config.toml
hidden_size = 128
n_experts = 128
experts_per_token = 3
d_shared_expert = 0
router_score = "softmax"
routed_scale = 1.0
balance_loss = 0.0027
balance_bias = false
n_groups = 4
lr_router = 0.00118
tie_word_embeddings = false
learning_rate = 0.00761
train_tokens = 533800000
max_steps = 11314
Below are experts of layer 6 (counted from 0) of a mixture-of-experts language model. Rows are named router (the router's row for the expert), gate (a neuron's input weights, with its number), up (a neuron's input weights, with its number) and show model dimensions 0-127. Each number is 128 + 32 x the weight over its row's rms, rounded and kept within 0 to 255. Numbers have three digits each.
Before each expert's rows: a language model's description of what the expert responds to; "gets" lists some tokens that make up at least twice as much of what it gets as of all text. This comes from a sample of Wikipedia text that the model never trained on. Tokens count by the router's weight.

# expert 5
It responds to: Institution and office word endings. Final pieces of political and institutional nouns, such as candid-ate, Univers-ity, Part-y, D-istrict, Ch-urch, often in election tables.
gets: "er", "or", "ation", " University", "ity", "y"
router:077118121166111099071078112139143124136114116145163159109140088108123161172110176110197106126097065094106147191078146094162158147137111141154153162098162142148119164120138104127135126151109128186067137157176111153145154070167182126142134146112173110181175116154154157079129134096140110149063154170180157139188134125144183138177060160148084121182107141145105105153146168090138120091068
gate1:100134165159127104147115100081140105123120151159111143139079136084133141084145069174169164118149116175053117153139123158149139142090088123168169129102093171149101151110118117102198094088060129135104184153124142075077159118179129195131135125135126169172107164160095079155126156081197129135140101122119106126170163114187125161115110134085114103131155124188180162084073127153173174165102
up1:197161098073174123107124156168100104128097080127111110171139107139126041146125187120143129150115138141116098110099105124066183105198148131142130136149218073112173141076146140120123152155172127130144127092176129187137138129095118111136113113088125059109119118105185120058138040109069123121131123136138106197104121152091142125110113086158160164087122138111091131150115122103065124132136
gate2:104090178120094103147058169167104135088075161051113121161076166152134159118135103150157134159145114152104164160135160126144178143116099144152146165171144103113124132175127164176100114144116142120102145102196138099102119160157107088120142124186188167159129118164098152137157147147100157197173105127139098094120128086145162113129202114086133116105146134176121124014153109171098079146098
up2:116161134123041140099167123151148118157113023145119067125152152146141151139120113114143103153130128070132135089135066124096145142126100087150095093149120145108078157152141136080137110153180074176092071133123081166144160129161089182111040110191154094133121155121081103138089117145129166024146166103093149149088110124157108140151153111122128115112110117102134135123143133064145150129074
gate3:141183155153197113115095098127168119197094116097098177091152140148120143113066133156124163116090096167137106127145180065101195106153160159093135108164168118139159167176134095124122129126157084100133129129193120101117143132099126063126142118250157141107075132112167125111133085093121151075124133138092120104165112086107102118079119148114146109070144138138093090051115118141144092111149
up3:126112098179141142150126000145157121130082163171128138126134146147161148113144084170107151091181175063126138145139147120076149082100110151141116153119169122132102082106155063186078137100074094125165164168119150073173130130142116128122156125103096107115115144110184150166160174122134166200123096115160123134135099125143094165114109150153152156113125158184136167143133094094125170060138
gate4:153130168114111109152109127137130110114161068140162127124093139102213170142118145128149153099171125131136193095082109109110102126118150068111124119119140196167164125157087061136138122113154094150174161083047130137180180143162091158163109147084166134159053099171150161166103140124150143113117105103101119120116113069170161116146153130063134133113146154105083101140104173121169029104110
up4:124121180147150101155113062081142091120106133154147160116108110125117114131173134157147134106144125113100113124158154163178153096130125165130138189156180180211091097143140135118112134080122142185099137121145180145149070160147183139149209214147127177185161166090113121133053143119117135178084082154087067148177117154157162185137138093155133134156154148130150109079122156137132126093129
gate5:135144117074138031067114159112124165103075157121134144159102108138102138089109135169182103137139180140147138027151157162156114138103094108141143120162141137131158078151149132127177119209086114189106152148082144099143119130119125193128178101071173130133087129164140180150129164116188191135142076113071128133163144132131087146102143117076133127147121102103139118106168116154119120075172
up5:147158109136130194110113083144100097158125086117084108135193128118169133153119175123046133130172143152135112111121094115129096094128129144139091077113167109135107130096152045111125125106202050068190070082111128114123140155087157116122135126127119156106143102136149082056151126116140100149126155097156132162114060115198192145108129130101127172116154158134078179156136095083117185149120
gate6:116081106143178083135129090113104110149092096166102095152086174172150107114130114151121102149130096161118195166135150084148133127131151066157084147171180108161116104078146049086165127188101175175081126122145117155147117117116142095097126140119166144139165091156147156116101139087184184076108135124169107117167098159164116098154162169153103148084127101161131171091227121116100125181141
up6:174156149140188065115135129106108130192131166133131152136141126092173078129098110097144125104120155161123152099155143106108203169178127109142105129160120107131142131163139168142061078137103093161169114172113186175077135111133150122136116142118137149115111149134125156213077135167088127074159055130056101102119125098192160178121172159140168169138095106194073098105114150130157097121115
gate7:132091134147125114159160140143143113135061112157111192104080159104067157183185106110187122146156107084124119146124091086132131136146159115169160145115166174105129121056156123159093134072102141156097183147208144173121106178119130131161161112168094150187084140127133147173095111130088116115108189122170121110143168112174064054145160154080147145134140137112100107141187161149120119170158
up7:103133085108106152141164104175149103149139090099139167153079128134160130111123134106169100138148133064060146133061131089144097205118148098153176180097118120106155156141115127181137127134148160088094118145190120177081079137145175097165127119165140134099145154104156103173149097103077102133109202106124135166160195080163094102109121142063176176124119105094097108165135183076124115169118
gate8:168149101177079132166155097143161108140153109155132116180147124112088098135115094111096096120055141122081201159150074138142159156149125138151119133114131151118093150159088125166090146096159183139075093126134108147121211188150128070107076096110132090187107144123116142141149092075126114083147127064110109097064170159129115113124150102120153138142081164104158173063181115120088178165161
up8:109148116115158128181136137050100092107157134097158131127148078117111116090180113133121117142140185118131155057089086176096107155080139110106155124205132169192162071134093214115142128113093143075139095165094136143157146130167085135082175118146123106150107092136158110187124127109147120089064158083067079090129103137164130051173128137069146135140125128108111133130158141157140157121101
gate9:149140140083111189132117041136101132126140065106106167124095103139097184145166135173142145086110101146125100142149097146147072131165106146129070141130186179103137133108112147071103132087152099141074131021079124076104169148064095075131109130173134124172093143126134140114134161172113153114115149129081113153124124147133144144100072114153175139096201132164099100094150079154177150119132
up9:134161181113173084089137117044145133143151127140146116144113118131136099121093147077101154079109096141089194140132161114132098135106092146059115072162081131150077106134089127136165159111151130126129069106122142141139193158121109082113184119106086115129077153110127150130105120208191159096159137158167092183083097183202133165137139051164171100149130136114090155096108128114143141152113
gate10:104138158109150087107149131151214166119132144117148142177153108146074084148110195135126140137106158162093032129079072046132062098110111162117132159051169149175119159125176133141100113099161101129158130097132160135146150098121151118147133180168146152104138152144208123123138129160117112065107130142133116158106142126130048147080102111146090137098160113067122098126140158150109088088116
up10:136155133112150158140110159105111090083131151117128081135109064122170156133123124087129125091140097206141143136084116150093164164173123131142178109141142092102168144096147160048145137124129118079109131156145160124130103171105123172147079152140130093153125098020079097094096076153185112088149131141153171136078109171144142099145142175151122061106158142108168126204104144137076196108105
gate11:140161134125129064084136142098108084080128171141100123148166156190111126119120122173091132151098110102146133083120101071150146085131114124112150135108181120122184132066138107102074112150112156176122148134180174112143161112178122137129078057170070212151103138195174114152166154145158195157121117129157125141104081091167135164171156173091143125177119147112137142097157185183107130125153
up11:130115129120134135119114156098101091128142124141128170101156159149157068088167144104067138182144140113112130084147132146049093174100129127121122147118125136160083072127095148093176129131124074132146103146085093155085123110162142102151066146184197196062174099104109128145132223166133125168173172119074136121082113149119111153117107131087160080163081118074110145091104090079140126106155
gate12:146117130158141149127092145149111098096086096177130122140142161157169106176119027094115162103152127154081139165098103171113109145159149144125140118062107096085195107128158130149068148146089084112129164133127105098136194061129166093124206063130077124098122157155146133136188072097131156135149191109121092155103144140154110073125133117099127146165121178187114113142090173116106168147111
up12:089119136122132153134164097112217159172127127135097163081166159159104155133136154162112120133117103113110088125094127125151158109149071105122137110147147038132121180118200109149071123128090178081115107103194133149181088105162164041159136153091095147120177172143143090171113087155125093129116174104166063162145168108147106139101164151135134129138144128173084109133129186086114088116085
gate13:122149154103131161122180154123090094148072189087100154146121197140151129074120185069154082106154066164125148089122145159105144127143091147164109117097130112150085126118136129135110098139105151133142053119149083162128131137158142115106173131116168148137142080114166185101115077126135110118160081134128131186139046170130184092163157109102165117175166106218110112110144160199121083127113
up13:151114122163069156073114157181108111129094129115193155117080101148144163145163117110084144119158125145201138103153123199086090129134133127093139127095162143114121114118080177112183099118098176122107209126142072150069180164141132126133079146121137156129136161102089105052049127120133119104097167134113127177140054142114134188143078090114114087098109152137100149113098103134128070158137
gate14:096086067142102109139123131118111116174184173140123186148130106115132099124150120139136116138133128054169118159136152099134170185139101098174113202111134184162167158096132111112154157095130166139126139159186063112092089080137189117123175085088102155107136105153118090175108170096154151087101112140071134087072116112160131100180107163172121090143127184127159113098079141195111072129134
up14:102132141084120110157124089126105145163100089116125168129088120157133168125087130190091098184138123141182095157166098166115118066145163119147154135163146153157136117127106080163105153186159136002133163175047093099077139063078129125165110100160135118161122129148130049133106101078111133131159096122186151126125160153066145114109163123114132101101124117109097123132131154062143143153115
gate15:151099061150129114103165159107134140056121077123152134167097145046130107133081095151153134178127163173141167117097098135125131155117130157091108144140151136157134161154090126128174146126128165131173167131059132155115154106168087132170123137144099114202153118141135115074096101098137115143086123054127163082174129147106146082121110087014129167068179105092149115132109127156129135071095
up15:103106118109141123136148158126123152103107108142131139172137125129104143132102098170199108119157112131186164098130131112162060184126143134150147110098185177141112130131138187093175087081093129179149169158061159137091124106195173096155040208141127122111150135138081130115154140099131067154126082080169095111185141147156166099128120106120044131130138123134106067096178125153124152142098
gate16:142092178107094077171156133217099114110098159131146117168121113138127103194117120145076155133093105146148160176105113116093134108122142095080066107105162147110127155107129123179105199095122144127140118120154136120173135105219141059107135069156164138115101167073123172152146095119140148138146087099129200124094096077126073106055194124109110141156176126152119162128134130122163114136082
up16:146133057172105149037180150134237118175148179120103122148063093155107122146118152177081122102141095145128143198161120085174082106144118116108102117136119180076153123142164124101096109180119166122136102106193108142134104117131110096079165132155114117095140145163121151125144111164097105071103145143105065065088127107154164110184126147147114100130149087113119117063142131122100134136115
gate17:161077088146131059135079078083101170141094127132130129193104130125138173150107060120148096126122212151115160098156107112096089087176158133176136151095096174183151109164147094168140148193066154145138112111097106078156064128197146128127088172114149137107121135119095099108120124089103100131125090097103070166164142175177132152107102114118119081139109146109096152131134133122159189094132
up17:159145147137124156113118103053099135148125167127117100173141094171175119119128126189125106103070189112126160112151121155091107095129193155103115076125143112160161124143130155078085164135100155158115085116112141116151043148155158135081172083156105131176138143142163089128146088111121085161182095124052093114136120196168174170090135118090117129149095127132101195137150168157184151083174
gate18:169160182149132087097112101199110089129110127194096145161129134109095079098120103134143121133109132149123115134075098150135109096130083099156123133138107207091186129141120172106155100163090173158080118112163129107127147127141157209136210155181137135174079136092061162143136118101144111150151105169168071124097138121107087106134116164128088071192173173143098177144099167122124090125151
up18:190157101136133115153098109126165140167060056199108184135120124163054074129122084120115122163124079129130115118121112111105134117093094084137093119102116145098125112187152189098155140166115155186089170156100122138118194121099171183086138093197137123160085161064143155084099146111159117172104105142166108140124122168131106107080129145107097182112149117149151151150141086174173115117161
gate19:101174147129115051169133105176096111157078091100109179128120147137158108133144151118130125117133172083140179171127095146117122131126070054152082152124097177114128130090144106163131162116114112102067073180119120145130158109140084100084139111136125138165180138124115182163111091136121130182144171096132043182164139121199077155086168143078154116149152174154117106137183165147115141087170
up19:135110090097110132120133158091129150100152107089201105151111121153118118140078109159118099122143133173175156111191132105072130128104166150113118118129122118141150096164129151104124054148111151123183138102043154113129128099128148140104027148088134126166109137156144100108134139096138128145211065134140141096113131135051111181090043109170094115143088093184125142160098088125114142104051
gate20:195167189139085174168122132129118071100059062083077083200135138141172140151113093072087189154095135057100139123148050143121150122103102132152133092128137125115155128144144128129117141103147072128127183131109103152190139180148083096092152102144095124154128168160158157124099176088124113115115069146138118114147082147114086160108119148104136126081123111145100149105124121093101134201159
up20:140124114134138089126132158122173085149153186173164213117137189091081103111103140161123150086130156200141135154133174112120072103162175111154110080151096122176149133151153124116104162140172162145104113134122170162092135155122100165192058066123152169121167152041099108124170121104121158118152116080110088139162179140122158098125135139162176089109093129149168124114193104111130151123178
gate21:178091158113146132069076146079134096185075169132112069136083167086144083111103166159169131103107116163095156174144127165117186152133075114063145136138172116137144149134135076120176100113142144155162145139137114087124118158138120146140126172191151065163124081129109103100083150133156150058100106146137074094120098100129069152147100164083113135080127154132104127067094119132129167172066
up21:155113167107137093176105103108179136125120101141120126113121129152162075101102157170115076188128189140098111109092091174158098174039108105163118111193107169140130142143109060163117144188129114091139155070059136180149102087119065131073131145062158116119128083164156168114112144094128107100095078098168107145122109165137144094146116118115119098167134145144087101137099111156064147090150
gate22:104171097089115125071199195152178128169068104188118136101090137113155152137110154158148062056097136123139142124139099146127130129112147118132124084170169185129183165149078089128163151105136147154139094104130098079133144127122101123108116095120076095188120117155117210112140137134101160120114180127201122105143070139135121126166094208101141130143083126171098161099146128139114066151110
up22:101122192099152138128148155121174160101112126233091089079126162119189123128129146114152062068109127064094132160144087140131151129133137095068104130190140131142155126110113145109185102140103109126115106147149108082154089116144100185125181126162110095143140122126177092082111187077085135125089111092145087164136050122143155114051122119138112153122049134150083141120131153128114122085108
gate23:136144117091164117121079078112134145156146173166106077146077175131100123151165155113144145140114120116144096161129129100119138133155122157121134141145099160109163187052076130116141116098069122142148092143200169120092128137086127115110151085177075104149077119076060118089127106136099145114159125108161114085086186162149120117091165153142160216135076177162113096156124120053128079173173
up23:136146135196135123147153167102105114151087132164076090131132158096073114096076128126166090104106080108078155138110121103118129133164157077107132186095164119159104122147052081104113099096146127173137137145158117147097135092107080120103143100168110079213120147142041159088198125099071115145139107093103151134187144134088084116103130120123099138121179077181119129180185113119110104144142
gate24:184108111130149107131111079078103118108139125124116111227171114103101125090110132112157164102160115148138130143050124153183112121107121111074096125084101161114151154104219195151190106110142132127135134105128094170103158178125119173151118180181132148138150130143107109084139103165084061105102158089161118097156162075134128067164104093108145095097092174161102093116093132134126095104181
up24:172137096142173106174098120096165098151195110074176153135141094126130161086106152117178156079114100165158093151138182087148125157118119154098143099134149137199096168108165133157209122162166090162109132165064092066103155123148161118164151145137108116170111133116098131090106219131184091123134107089053117092172133140085126111131078128112118114120107149108148085139146159117116133154185
gate25:139094146110148141113083163104140065136071109150129093168107169047126147106203097109172156080134142092138154109157114194058156183163097126124077143113178133118093136123189101124127105095140094135126171122183126132157154160105086121110160149146159130162110142088152142140144121166089160086124177131116163067099095127086111121127163070137127164143158153140120109133124114158196137209182
up25:162186163129128163136110131149122102072152161092137096123051107104116138067178106120156126169130103149157058181107175101131131155229140131109144119140103151117111157089069112061100090083141183135101111122156147145140144144107162186111141183112126135186135091151119127153131113130113159090130118166178046137141111100099121100144072156130146068104176099116104163128128174082089123121114